Below are experts of layer 6 (counted from 0) of a mixture-of-experts language model. Rows are named down (a neuron's output weights, with its number) and show model dimensions 192-255. Each number is 128 + 24 x the weight over its row's rms, rounded and kept within 0 to 255. Numbers have three digits each.
Before each expert's rows: a language model's description of what the expert responds to. This comes from a sample of Wikipedia text that the model never trained on.

# expert 29
What it handles: Numbers and counts. Digits inside large numbers and count words like million, three, several, many, in statistics, populations and money.
down0:145079128111090123124097094050136091159081155131111094145138144142117126126116161153109176121137152136172115182135099119133092190141132163119090137155131149105150099102089114117125126135116162
down1:134123110128142153121134086125114171113101098137142179147148120160082128083115134130130130103146140098128119150134112127100117139110137140072167179139142133136104100101114126123096165102092145
down2:076115194122126119145145125116149156165127115169098107108097100119157095063121095145139132108143086138123138125118130101095146102161098137116117146121113162128164105165121104123156153102132138
down3:118129118142091144122102127139137131108167108119121112130137120120139106181110121105117156065113124100159158114087123121139087135100153114063096146110141140133144147097124118138111092135221102
down4:147123104123118130175127132125099046124124126134106114106112147117133166112149149126122085131080084126136118104122132108127119120138125161115127154142150113138130122091154118108107119135137093
down5:125131169101103127149160123097121163149148144125142120114122148129119120103164131130155116060138109131143133103136153086157120131148137128143133137102090152117126135132115180122157134143169120
down6:110118138143131146133121139110143144105111151139095156156166132143122151146155130162196158165093146139137116102120134140158200176122184158133143124180115118096104098118125148129144154123191141
down7:130127109097150100123165132086133146118181101123125123116086141140164137144103171123185102178164132169171101104080142110110115122147148146132106072096146151136146142181127118130114104105101109
down8:117136121120108160119174168135124103131123130102156150121114100112070133194135127119160137121116168157139110137161138129177111104138178156149103145145163120147173128164148126141155094141117137
down9:086120138101148112146138107111163106093148105123109086131141148108144154137113122135113137147107137140101126124112116167156147117143082143126092130074145106131133121123126146124090167140140138
down10:148136103159133108115148133124132110116121135135146134109179119146144105168143112096159092119139151141181141186143117144113117116146111105106128158146132146109174128118112147115120112167152125
down11:106126180134169150128108071159148091132157144112134136175108111119114158092115110128085126151099100139094118110106124094139129110109128149111096109140133164117130088145103146187176120124116139
down12:126121123137111167110105121087096150140096156129164132151140134099114102148114126119139126120112069164140147107142132133149082115145144139111121130096152128100145098113107126112147121116105082
down13:162136140118129131132123160147117139104143158094099126090158125166117128119118151129094080137108154083186152122101110107123135125131143144116119191124092117099137122083124133120152127104093140
down14:134164142138141139128128136164109142168112137111123112132106152105163086107191144142132160152164081152114190125144107182082127114109155114081093120114158108140114148142111099104080097099143084

# expert 52
What it handles: Mid-word fragments. Subword pieces inside rare names and foreign or unusual words, e.g. "Sw-ik-ee", "ch-au-ffeured", "p-rick-lypear".
down0:178153087122166072150086141127139125104141100137123110132147136126129113122105092077159117139111127141131101099169186124122153142157141111161149148101178122158135124141159089127135144111129159
down1:110147142169140127136118113149147190150125129146134158109107170133094137135135171134124100179093113131108148103106149114120132083119141140090104115151141106109131097118143121093159148111091111
down2:110098130105154159161138106141127141142180130109129124144128135154132153107091087132132062115127119134132126116142131097146126134088112087161192149132141120108119160164093115124130135124120098
down3:101090120106132100166109118110154117163104099146137142154108080130115119146159117130110128081120136126153075120146140121118141122134141120106137134107116153124119163150146115126141138108135118
down4:129127130116132141153131177102104115135125148097132115187089095156133096114117111104142135137136140136131132123049131151162148135105182142106141127108122186110138131063147149149143145120105108
down5:135109084140123129108130175159156133109105139135144127121142104115113131185094109104130114160111141160148127131151156143141108151117122134152125104120157075108119122112172141145114135111142156
down6:126154057131125147135098102131124146149136157156122114114129127137095154155122120161115136130109137132155142153137118100103090138136096140145115119119126169097153142153086152135133132115124100
down7:167156103144146138119171105157122106129124134122110100117121153149145116082131113120119136118115150077123162110147111095127093078169142163099106137112123129111137163138073149165113194122171121
down8:132112117140101154085096139154134124173115136098106159125181112089145159117160107123111159200144153110122146166113101106162141139119090130104121142127120107133123120133107129112153100156119125
down9:134061128154124103102098122150136117088150160091154119107078131133136145131123159129147105123127129121137124126146119114136102142139089116140128096108138139109145121118110115152147068152122148
down10:145170107103127082118125078137150117100113125174150120155106104140131093151139148113121166133149131119101138143146123143154137137106153096112137120158171096179101151132138116128162110113129104
down11:133103121161131130153134131108163087083139146145119093115156101112156105158116141115165160177053152085131117097136113140110126117124171096125115145108135152114087116086148121139100147121172107
down12:143159164141119089159150134119107167093142121109119146096099115125119107116143174094106128107119131132125142178108122141093143078100085111145154131127121150101125102152119181166146117162139148
down13:108140095125155195131144170124155128127133111142136125133135141147107115135140121090114103183103143146140097133145139134167112146164149116152106166134106153156115174143105145138142122138121165
down14:113106189107073092102119127092125140145093113084127127119145101142119178133141152096133129168125131157160100159159138122110154115148147120120123126118147102133139118045130147130117158134131126

# expert 34
What it handles: Numeric table spacing. Spaces, opening parentheses, pipes and dashes next to numbers in stat tables, areas and coordinates, e.g. "mi (615", "37–34".
down6:132124105083122114090101162120163124163145101149158143129126118088128129137131151147174156124097143148114144181092137135150109157139119102103130149140079110113167177146130105113171090110107128
down7:156066113146118137163124130112104165132129117082166149114169093130141108131148106133136124152098102164102104089153154106097145141135095177176102126101125169099137119132108134133130104119137082
down8:138118145132184138130176107128118146101139097115140082078126171147142130114147131144166086162139113114100098109121144119151110148126154146093127134092124167186144134153136151104148154121080119
down9:135129139078123124131153121104141156152123136163154148131129111101137102105122135107123137124152117117168155141115130124126063162113095099148126156133163135150094144120141109142109144153115161
down10:126141136074128125106115104117125105146176176143093131105157144143113154127129134154094144124086162126156089115149127134163108123112136163136133116156143129103161162128134101128152081149127144
down11:140133147137127128148121134155099160104129105106140128150142159162116128130117163128125102114168132167112103142147129158131133117105087160092072121120105131138119077138122128128078118133104132
down12:151078111184151148136126145096117126118119095105108109133111155146154115140165144132153160127146110109098076124139093199119120084133065094125168067082152152106162096160100100122139146118140150
down13:153160113162101098112151162114093118149132120137134130084081144153126066093130164139147157115154116160109100109054078117085153117167116135136120171145137116099134159166142136151127114144119114
down14:138135136160091132149158115153109151138139143085083111120127154121137139110121156186147108152153139152141120102145139111156155124154169147115126129143136152140131098096102140110117125126070129
down15:110128134122118178125112129118121144129154099150138118160124139126143111130146107202147129099165168157119149108128169128109132125140127137089101136113141128121122097130113156118144132130094137
down16:091110138094094120112135116147140121143159113179091125130120080090169173130145087113099081100116158144117122102117167122143123144147112121095134146158133118140200150132139142135137102122111114
down17:116124109202058092153119149122127138127150098147155099196104107099072132117139131164106111106093158140125127142118158106180115125138123089153116163140104121126157158119111117163149123135135109
down18:110137135148178122159130099168112106143122086123141106156095145157135128115148151134113105114109151124177141151139122155163130119119106117192125129160151106131163114136134116136130161133132154
down19:137093121152099129157118119107106162155160105138141093141189119088127150109122159145109109120164129151090115157137179158106115149140080143062122156136119161059148143105124098108145169125135121
down20:152141121178121145115113138123101139127121125139099152111142104141129135102099077121133068152136115146127114136118127138138184132143107144147131103133135204162147098120169139143122134130191095

# expert 61
What it handles: Clause-opening words. Sentence and clause openers after a period or comma, such as The, This, However, he, they, when, plus mid-word pieces.
down0:088144120175122118124072127101156169123098106117120068148172167112118080126133141130085107169136136130121162183141082108118138155127125123130121178166110137131098142139119140161120113083130162
down1:121144154132120146100107112115137126159126130082135123150131175128128102099104105093159165153065149124137098143156168143145182166137152163168125124144125129124130082100120143156160124118109122
down2:170132088080146137087147137108109116150133130143119145140157103139127050145135140137153113078100157127144145154157147166131130149107107133129173176117126103137102146159142141120147111153104116
down3:149114124160151106108156087138128112121140120127123079112130159109092127127126127158160156155141139138134138119157127110095189121135160143102147137122086105151170147155133146120093106140139124
down4:095088133134129142146139173130083133108151165098163159135107146127136072117112136121116116100115154101183160083146155147129126110157127132127117110184135129139111095107132132122136106122101124
down5:095154154123125144126087139181105140128140138155071044146130143103156113091143100100067130129123132086140135115132136091149131148130100152106123095135122155150103135151153139110131129138166131
down6:195112130136122127128128161145137143126143166129155145096118128121158131143139137116119145131193095129139162140123104136126094127066100101122124127123148122138132107121154143134100134159129109
down7:125092123140122134102122101134118141174141141151151118167115110116124103116124140084102155141110158126123139102137127135124132106161116126119127070101142154112171126133055149147088129114116150
down8:141133137118121106112100130146124129106097101166121169128101152054169171122104170148147108141132116110114111100136114168181130105142113115154081121153141115094129143127129150123150093143115139
down9:130106144148092200142156108139123121162113123088100159146111160136145175128151145136151120142158152150121147127098151098119123102112152142074143124103142153108152128129120142135138085113128162
down10:165159133139105091153119141115145109148152137101135109135131124143109104137186091102156130111125128157141095159143105145110130126149111098111212181141112144130129116098169144170105120138142089
down11:096171104155143165158115120088124138154148163159142161139108101079147120122140096096107115155097116172137111119137102118157101150147107097092110105127104149124120104134118108169143116125157126
down12:152094135144117151141128124115127117169044124099115120104172166137121065126127109132160103102129118167123151171138089115144135093140114092127139154131131102143094142150134129134119101154127140
down13:106142082139128113110137172142132105110146140150094105121126121140114114121117117133149145151137127140158126154064143094135126110108161163155110123138074151170106118126137119148145182082141160
down14:119092106155155144067151138139178125106158119119138153133132153153180134122121125091134136140111113130109152089148093125137118117150127118109089143125109127120118125121119110115127091115128146

# expert 50
What it handles: Non-Western name fragments. Middle word pieces of South Asian, Thai, Arabic and East Asian names, e.g. Kanojia, Sanganetra, al-Shaybani.
down0:131104111132118112142097094119154092109121147151104144132150104121135128139175089142133122120160085173090122133131092163110153145171152109172145089127124137113137127124130145148179125140135146
down1:145110168145100116153133131109143151155090138106128111125108131108164086125103112115114121124103135145122140115137168106141145105154128135123124143170166119083126125108184152109127113135101152
down2:140099124158114123151145165113084128150162146141146147137134152157151109125154132145097148075091161125134144117164113084121099128125112175053110120127052139094152134150120093135097130128093116
down3:112130108143121141160129143106122131106148126163130127085072073121137128106163149150116125081116114154097130110111098118148133116151127100143117110121128145130139151114142175104144124096115116
down4:075080128108129122166108133107110166115085156133139126121144135103119120085078146104143123135109134154151112139159098154140126134117117107157125131163097114135101095089153149080108144145154138
down5:107103218132119139159075151121094159136136131096169138148141110110076129104056149091110105166139123119154151140127139123187129117120158110131088105097113127082106115161150134104159141093129144
down6:166155083131167127125169177153106072150170070181125144144102133099130138134174116107134130134104152135140123120159118130105156104148127115111139137090153138145155106167105104147127141123117101
down7:080149134137146114115119121148128185100115158145185127190157105081128184136120130105097103156117074132126128144126190150144075158147082153141046140120117140153106113115124137130122173110142125
down8:121126124113121136124142137087138096100147121136081086097116121178128136103153097151156139101140136154139115099136103134054133100159146112129135114129144086098121172157112115152136170119123133
down9:127150143113118144099120114089064090151140106110099150089127159095125122113083146125089137127116164203152128109160099108159165129164139107120137120133107129183117107131162089055115155143116121
down10:141157110138183140137131098195129138169147099134135106109139177147124070117132116106179148136108127090128096156167107151113108115107117143129159165132117101160128117121089078092097101127145106
down11:147124094091152119075092155149143100134138173105095110096133139114146128157160187081101107101132104133129103153088136090107095101086132112124102116128147160126141164130109126151100170113142125
down12:123080124140166115127133151137102129099132151167132150131143125141186130126163110140138136149141108076141097160149130118105166129102142146150170151091116135146101100137126131132096092150149132
down13:111151125175125123089186138144143089120093106124131123170116114100117102111158143145117109140117155118139168138094125139118123127190113097098124135128162135158126133140093112136096091117126105
down14:112075126140164098174151140142143120135153136102117091141122067129133151115182126119092148124111084163177089113083129121127100092144144161087116140092086165085175136117080141133098150101164146

# expert 32
What it handles: Lowercase word beginnings. First piece of a lowercase word split into parts, e.g. ins in insemination, be in beavers, st, con, un.
down0:108134098116099128149121124091120098169131180123099120088108116121143148107164165128136088091121153119111170158132095156126130166127138109095105154122147089108153153141132138102087112104114132
down1:149132162092135134142182122143137138135084135123053125123098061120123141119128095128161106086102131122109144155118117148160104087142106150079116098147136183105167147151117092137114158107109144
down2:118132127147140129117111120139148117141160122148122092123143097156170146118130119119135120103125123116120094101183150184156135089163114118125118134107115134119132145142125143154118127151169102
down3:064140125118138146123146130114107115133153092111099162111078130140134131102136110118103130158113135131092116133158098129127142122134172136199162126124154075162184159120119151113137115139156092
down4:156117170134109143137143129120155142133091152113118142107131154124137117140108115124131151151144143132094137151170083113149105149116133119112129124122108142128130111118144160145107123124113146
down5:088087127164149122139139143150153116155126124135149116146145097107137108124116127116092153127110120112128132126206139138144135157139152144100119132098098133108175120159107100126123132149129132
down6:119089157099125140132158120115175134135139120138110111117083150101138147140163125125089086137087109166134118134102161148156087138149150104136118132130153138111137160127170179161095120113125108
down7:114109141132088165135138157125106141151135130123127114148152190073119132093141165150145138141123133128123142169119142158167128103175120158099133148101128122066144138108117138116145169139121139
down8:164111149163131113128130109151136107150101161113086143113078087133130124116074162111106107141080159123146108111134166102149156099129143142150096100118100165147123115096137154108133152165131145
down9:137174138134095090132124123141129114122127137110156132155163114125153142117105128148151148058131081137125135120135102092135126165146122137108182107095106122144146123128107126148105128110118087
down10:108117108142123126085111102134116110126158148088124109136098144155127166132137101158101073119154123161118143128177137132140147119133087107139106128162103158142130136142110110128122085176146118
down11:087069122117112141086116117102121139127122131088125116121073130108144144153121144127093164114119152137166143162143149178146126165139131115119106149124160120140136123106109135149107120115118128
down12:110137140121123142095119115179132135081129154143072138094079090114139163123102124115144141122170135113159147115088145134154110139137134104112132170133122128100129105144143087172110077113100071
down13:141096144135130111152139122113152123108149130083125124161141097175088133135115146121103138129077090141135136151134140144134099146135089117162154144120150122150123135144166142139160134156114128
down14:124107170144166131090135151148143130143139137129095142126153126161131101071122094123092125150122129139094138135122125141135173114140128184151143137144164134106111091128165112092139088127117150

# expert 35
What it handles: Clause ends, discourse words. Periods, commas and connectives ending or linking clauses, such as however, but, although, plus season, year and month after dates.
down0:138092144086092083131138130124103147154124134129114135129086109121141158098116158112099111134120167170122140135134157122099168098149154152151123108125150096121154179160118102143121121142188145
down1:128108117153147116104152133109108135129098176105101117160113150167112106093139118101119163168133138108106112130127071083141107083123120132082136102147122121112155135150098100171112145127153143
down2:122133093142139125091080098163113126107135172124111097101148117125100124083123119159086163111108117148149133138157169141140124105107096171120087128162117155177160161151165099127133106139150125
down3:148116172159127139107085113145129123132127102083132099126119155062145124144126127149106147127137142136073080059153135142143114123144137170123083096117099164134132134127105063096121112145101122
down4:138152134138139104114091114134160137153169148135167137128137106165130122126157138133128131139135093142139121095142132111144155111123099087125109191139117108128129094119111107141167147078109166
down5:137134113142142153075130136142128135154106100157096165101144134110075130151119145102160136100114131140130113109144137110099175150107140117173158131150111102175110135126107141130121119119088151
down6:093134169152140102148127118086135128131166161114124116104137141110136123138099159144086131152131168155126156140130121177129103139162125159117086113153160139095144077159139121108124173089142098
down7:172138117158115127129131157134105102135121127097095146126167146116105093134120159127143187090131124100041140142143124112119155099133138159131082107114153109099118153130132158104134121147121179
down8:139102067164133108138113159146087086176132132082162124102155138109130105118135089135124145130127095160124156126124139103145104118123162136127118140131128153112172186137132183139144134145123125
down9:097099144156148119129167168142159120147146142101115111113122113093111104104113110119097138133126134132154136113138129157123113080158105121105110115096078136106181082135111182122152124127107134
down10:136096123128118137135104144136124086149124109165150167133128145103107094148070097120099109129161073122187110118133110127168161122164121110133106146154149112101107130151183113141125094114148119
down11:129143109108138141130139127092113153140128109103148092122070136089136142130126130119147120135140104124134130128149156179136112145153124133096127114144159145078121093157146112125169123146086124
down12:122146163154119165104157141147122178090132161116143105146147123155141091131129123151121151142058160127117148113155080138117100124125099127133129139135079105133133175122130115115152144159123141
down13:118104143131127157154177087119132171120166117102146079101114110083142142148155104132132152136115154150155152142152098173067111111099145098110146123134143146133134134142073111102122126123129106
down14:096108136138118114073144102170136078141139130140138135158108154106136149135098084138127105149126146146140137161109136126075107153158157145087096137178129156096126148139101072181118116135152130

# expert 30
What it handles: Mid-word subword fragments. Short letter pieces inside longer words and names, such as ig in instigated, m in admired, ib in Chichibu.
down0:152117116129156126143159173088129106173188112113112086132101137123152109122129140119172118116132085122154166124111119085133085149175126120161129117124120115107168162128102148128149131168106153
down1:127163164116135146116093139120139148128183090172125102104122101110104109141191131131166142091109151169119122129137103129121121131137119129110147127149101115090164162127149118114121160155165104
down2:136126156119113126108138170088150108097128131123095065154125210149127185136162154135135087115158111178150128141144162147150125107152138117102170084125081131123128152133090141151121143147071136
down3:120118173124121166105117107115133112125111125124158116095147162129137110129108115146148118130121105155122134108134134140141108119156124131128154114109129137133176098109126122116157193104135182
down4:133128147157148102094152088109139128106116088136080150141152133074104130124198157098107130117151124121123126134108165108150104124141102123104132126114141076118192136124119137090137121133094094
down5:140117109159134173120146184143144098113113154125174144148139133139110136134093113136140148121121109122138123119156075115129102094145111137116148112120121106090126117147180139151145124114143169
down6:176096133132102097155165075151116120099149077152123140064158130123129120106073168104163112140129110087158146143156155122142104110137127166138096122152152117175114125170126157120117106119143109
down7:119138107104129117148093095099122060144117158164143145137104151115120167153128106149137142149165094143110112138127109130131146115142146087118133125129074154140109113149115129097144133124154109
down8:112131144135107104107162129122162133119126122114120118114143146107126112146133122114128152174141098080112113119130126145100106117058141149141111124138153145105127102086148122145101097127150154
down9:130113123157116127131154112097152133159124118150130129158139129143101114148140134120150118081110121132085108115144113115166159165111124133140169164101132085138165132162117126114109176152138103
down10:137107165127113156123141105098111126129147128106134164126130091105118134074097116125134112116103173113074158179125144133127166118142120142116126160126113179151131131128129124150112119086115089
down11:099148126112102127097105124113123105159138138104098143092153105153129139119101089121088143136094121131179129131122096121099084103135118108125134125127103117130117105111121115101102105163146159
down12:131098069086129103108123129128129149092116162130111130144145135110147159144166118115089147109125114094127105133127159114142113168133110111138094149164135156110165121098124132144124140132076159
down13:146151113100149102115144135083108115125089144139140162116107142176140143110159153182137122152094124113145160146118093136106122090158159123139099145130079132150127102099086142129127110149115133
down14:127130144157166112134125185135119145125138149149102129097105107136118126100144161086106149145091162116119182135117111176130097104120081166137078095174145127095109099148119154126154124118093113

# expert 17
What it handles: Biography structure words. Articles and list dashes in biographies and infoboxes, like received a degree, Born, career, and section headings such as Personal.
down0:102121108138159099130151119122149124094106062170089118132153155124129155091151166166067145103112076135112123115135120132128156128153197111153149081085160114125130124156119101123124174115091133
down1:088114137094154124135113126116101129143126108095140092105141127070147124073164132128144113131128174130140131112126072103129119118161140154090136081138148120102111102152103129161169110128154124
down2:083150160139114107144133143128129120131094145118121102144105084110140139084141115110078063176153163106121131132139107084124156101114124151123090135129138096118088155141126090124123164128095137
down3:161141128158142134105104167131131100129139124094140091182167107141118132129130142171088095108133149125116123114125130102155127123147115129126159097074162120163139069145131180136126138097140118
down4:136114085134134120116140124113152164139125066133143098126094098169117108113116138151104114123135185175097117134102115172080101103162111107149105142105149160128138126172127107138109097155132136
down5:133120135145145153129119118099149111132144109100137107095064177113135121136119186131146143168141097149100093116138139158151116090134202091116113138140180079163130163158112116147079064103132083
down6:103105136129115129138154118135166133147150132125149083077097147113153085152140098154134141151125087138173139110125117113153122113121119146119118143105154159174105138166134136146148130147121091
down7:097108072099164176102139091124134165104144134091130103123100149109147138139153102105114163163125145137165095138133127112119130130114098156068181138108134128095103163095122114119140102156120150
down8:142101138155170145110128185160140123150102139130097140105135148166109110128116128101132149087102102164110130110129197146109110169147119136088147146137099125136136132102131138125139138126127118
down9:137117124124142109150113096104142138143129127141185134138101111145177136136146150085137103036094103158175109103171130087077098147066109138087139106145137147112139138112148090158145129129103103
down10:121129113140089152150113119119125108084115112141151119175119161115102124164142127120139123110167121114098125160147102106092140120136163146080129136143122129128109112116124118160131160110136112
down11:155127118134119088130121077163078116067159109114135112141130148116114178131160150128101107146126135133070112140112117137142112065130153112136102090141165127142178168154105086144106106131133097
down12:165171107138161134087108173175153131143161110167124150118148143094127125110136126091158114119146143149152125114113135146131152078103094076199126139129135070163109144136140104142182152116115126
down13:095096137145134168143136154134105155130169140131117102101126104096172139121142145083129128107159133086129122148109143122147095153097159126136116151114118150134165155102122126142153137120111124
down14:122122111112112098143119149115151113128160085140125098150126108098154102122147121134146182128105180117116128142091146114156130123161134135088124143134120117154093141107146163155116093155104127

# expert 28
What it handles: Prepositions in prose. Prepositions and function words in explanatory prose, chiefly for, of, by, via, using, e.g. "grown for the consumption", "tested for vibration".
down0:107109166160076121147120174123111165143122115142100145126103135134148122130126139148085141142133101127152105153129122112140076108133103128139105144178134105159101125146104127138113131127129138
down1:123141086145140106127163090135079115165095156156091122134138140147108101129143145075078090103122142087147114141122139107110119104155113138099151119138169126163155091123169131121096127119118170
down2:095152121120125152135146129135151112163148111067128113081162167158137124087166123138091105146095130137126124141075119159136113130134103112054136090078142146146170116156117131084147192117158115
down3:130106131171158165131161120090128150113133169108120101105131124150164151127124101095115144177084143120129169128108147139159074096164133091173143149142124130129095128137119123123114130158071141
down4:152142147109103154104087137111158143112109102201119151121092122089146106080085095097104079120115138148121076122180098088142152098157124133150135122151132101145132136127122101104139153156127177
down5:114117171140126112130151132097123102117104137149073075099117114094125120153163146134121122113113129094132144134117146099185107155132150135137108121094160148142182145123147141155129133152135185
down6:203119120152153125165152137084167104132139138123140100143116145116137126145125127124149133114092119129154129140158161131132149141146158179096128119141139144110123121118150152115150132135107171
down7:109145150100141111121151136123118175107144086114111106137136117097150142123141122122133125135133129120117102109099190173084144148175141116105150156097113111115109124139159139171109093069145117
down8:171127138129121106118142146123113101140104145107124136130134173075158122087157182104115132141131126121134106107153132114069136111104128112083111105092084109125142143108097127133140094117099085
down9:090077100140149172143094106151119178156146101164110130148128111121155122090110184116166120112119166107161127131157115151139170100145147157098163096128173114121104114101085149146108127113120172
down10:137147155157137169112143143096137143129160103085127111138126150135179115154134108105084120145152149116122128182110141110124170111142155114143118113127089188136146095159142104133128122111148133
down11:134115115089110119103124131129138122153131136081104151115098128124144112165155148169094143151106130131114144147122150126125103109105127086159141173150147172144159123108134132076141119168106115
down12:124123107099088153097115136092151141167133160125172098145105101122171128117114098163107103136112127159138142168148132164176113124090142163118140135181140139128120132110145123153152112140115091
down13:141136149172117121124111120160135116138137117157130077100104144156100139170131121129140151092129136130106091120105087104154143115115135108132115090121138119078181100133071097148113089119164106
down14:117132136076062095172156118094139144132112122127102100098117131117120079112116146126146159085079173145131140118138150091119127151117111114108099095164148150097118091123116134161148146117160130

# expert 15
What it handles: Spaces before numbers. Bare space tokens before numbers, opening parentheses and LaTeX symbols in math formulas, table cells and date ranges, such as = 0.
down0:082113152185118091138183139141136120121140113134154081116141118152147099148141108104143150140101152117128154117128133124160138104152126141113112051172101134143129171104135135119185197119112135
down1:083117134110138130120133146105146155127176128122097098108152130124116143076170122119129151109142119090129099159093150122153116125099110135173125122082082132127116142141097123139131164099124090
down2:138134163115103123125140122058125154134157120100089085156124125154201101136120127126129161121138090126099086119132156135108162115183168122094082099149114154134121120134157089115130127101120148
down3:133119136131100132118156120152098111153076121131144136143094141140128108118138117123116132119158129179071113158122126149124127137160154135132143103126110104133154130111136133134124108211106106
down4:147117178134115116146155119158125116083158088120159147140118154105143153110124121115146062137133138073125121097141136152142113109112086150144162128100113161156105092091149157131108145147146173
down5:103170129142128124135118093131141127127065128090118153142094149162137111107138077138139132132147150148108131154142110119142168142090127113157125117144099139113103169100108095129131118092168144
down6:137151062120150140138154103133178120115087116145139115111133092135149148138102157150123133117150114158093106133151102143110078153132152132099124157138139126134146174146153133146140114146108169
down7:149116105099125140133109138115147150131101131134115122138125097105098089169184128160143162125113150146150140149082122137134148142116134171171206117128108094108111129122134144157149140151142126
down8:132122170120155135140117116146167121130128152133157108137140161106124166138109185160111134126158148144073153097121119093143149150147124158114105125057093169147092119094098119113150145121108142
down9:122148094145100118173115155102121150160140146142144151149098079147178135152133139135172145117168114124126178118127131165080096099141110095123140121128102138165102137104066118112153091144099137
down10:108078141048124148142141124156116113169128119110118135101073108128123166162139100154125133085167088137087085102140141112144152087118153098124123140138106173111125132112133156104141144136145124
down11:143134139087148162127171147157149131148139153118143101144141129117141140130080121109152136112149149152127140131112149079091126128119174102104134159152164102128090139106103109131140125107118146
down12:140130159168117102105104187139088172160116177091106161126138150101124095084120140152125168133124152147123115132142144117052118118139121124157121142097110160104164101083155164103130139149107115
down13:146137129113130138106062138158120150107092127114114117139130115139150134134134091104142094127111118114116156118133090165152136135110085158156137136097134118178088097132132146137147113126141135
down14:151106137115158186098147158160123121092149101146129127140073147120107108090133132116114095169114161113139103109195129137144157127107164120147148095128125119179127118107101127088158131107115141

# expert 4
What it handles: Paragraph and section breaks. Sentence-final periods before blank lines, wiki heading markers like == and ===, and table-row ending pipes before new rows.
down0:105127133118140144097060154144179093134116130130152167138128146149119158097090135082122144104140119125146145157150120119161157169149132105122132087106148128165097172167163123081139102118179138
down1:151112095104138152126156169141142127112147125098100107119083124113135157121128102138100162132109120119152129125137169152095115124099121132122096122111146087116173152161115160159139097140085118
down2:154100153095139164078170127180104127117104122090093103111117139143163140153130120137136179136113080174098105117126106138167111126106137100155151103138174156088146115137176137134140114141099137
down3:105154112122153114109083096114113112133128131121157146148099105137057077093147143115176137118151168131128148086087117137119097142142141129092078158118148147126139109131097119144119140137171117
down4:148140089081124140148177150102111104152134171105172152153177134159116143129141123085094141131156119149126141154157080097155125107112094114131131133155160103140131123139158135106098160133152119
down5:153145177090137140158111145158144182143081136185112115109093131104117092126134168117147086162166146150138121136142134110145107117131110148153148175152128120123086138104143178096130140165106145
down6:135146140121137128141165081137119116122110141110150127100100054108130153127149127126121134137119102104137160136117115138128121093183111120112138128124120155149109130135154178141120175100116138
down7:155159133128126119125151150091150144115089152137126095142122128101141095129098124164150084117125102126134126140150147097110103127144106129147119126103121129148134138183159123133135145101129123
down8:092076159137116132157150124121150155089144133185113099129098123129177122101109165103156162132154147146122130119175173138134137137113075122087110110120113109137150165100144166144125096152171138
down9:161128096088111109141123137143165099116122133116102050145154150155143129121148119154140132121139177135097106152123165129135090092104151111092117134145130148123158145105128157139098166134155124
down10:105141134105116130113106140089138147140154102132127127072132116128156066123143125132128111142124144104122091139093132173090178126133172160166128139163109109150148109117129125118126096094091133
down11:116059118121148145154150128108143102140136129115135104124159113138090126085114142124119144132114135112097135146177144138096092153120149129076113119138126079128145115117057113126141165093134165
down12:125165152176131165132108153121121106139142135134097118094116146119155137126127104123081157122116105111136113102152128176109136167127104065115132122119130117132122111144087128152152137126102101
down13:118089155122118110165118114119140144167145077177150106143128110141133128178166123146131123124110109141171102170165125134124165187150118144127142103172095145150147106142100125148123117106146124
down14:119133106145124165152103106172127120086142113125096154114109105083125126114164114104145094110101133148105161108115153127183156124110162123125155165165115162135115116117145125147121118102114107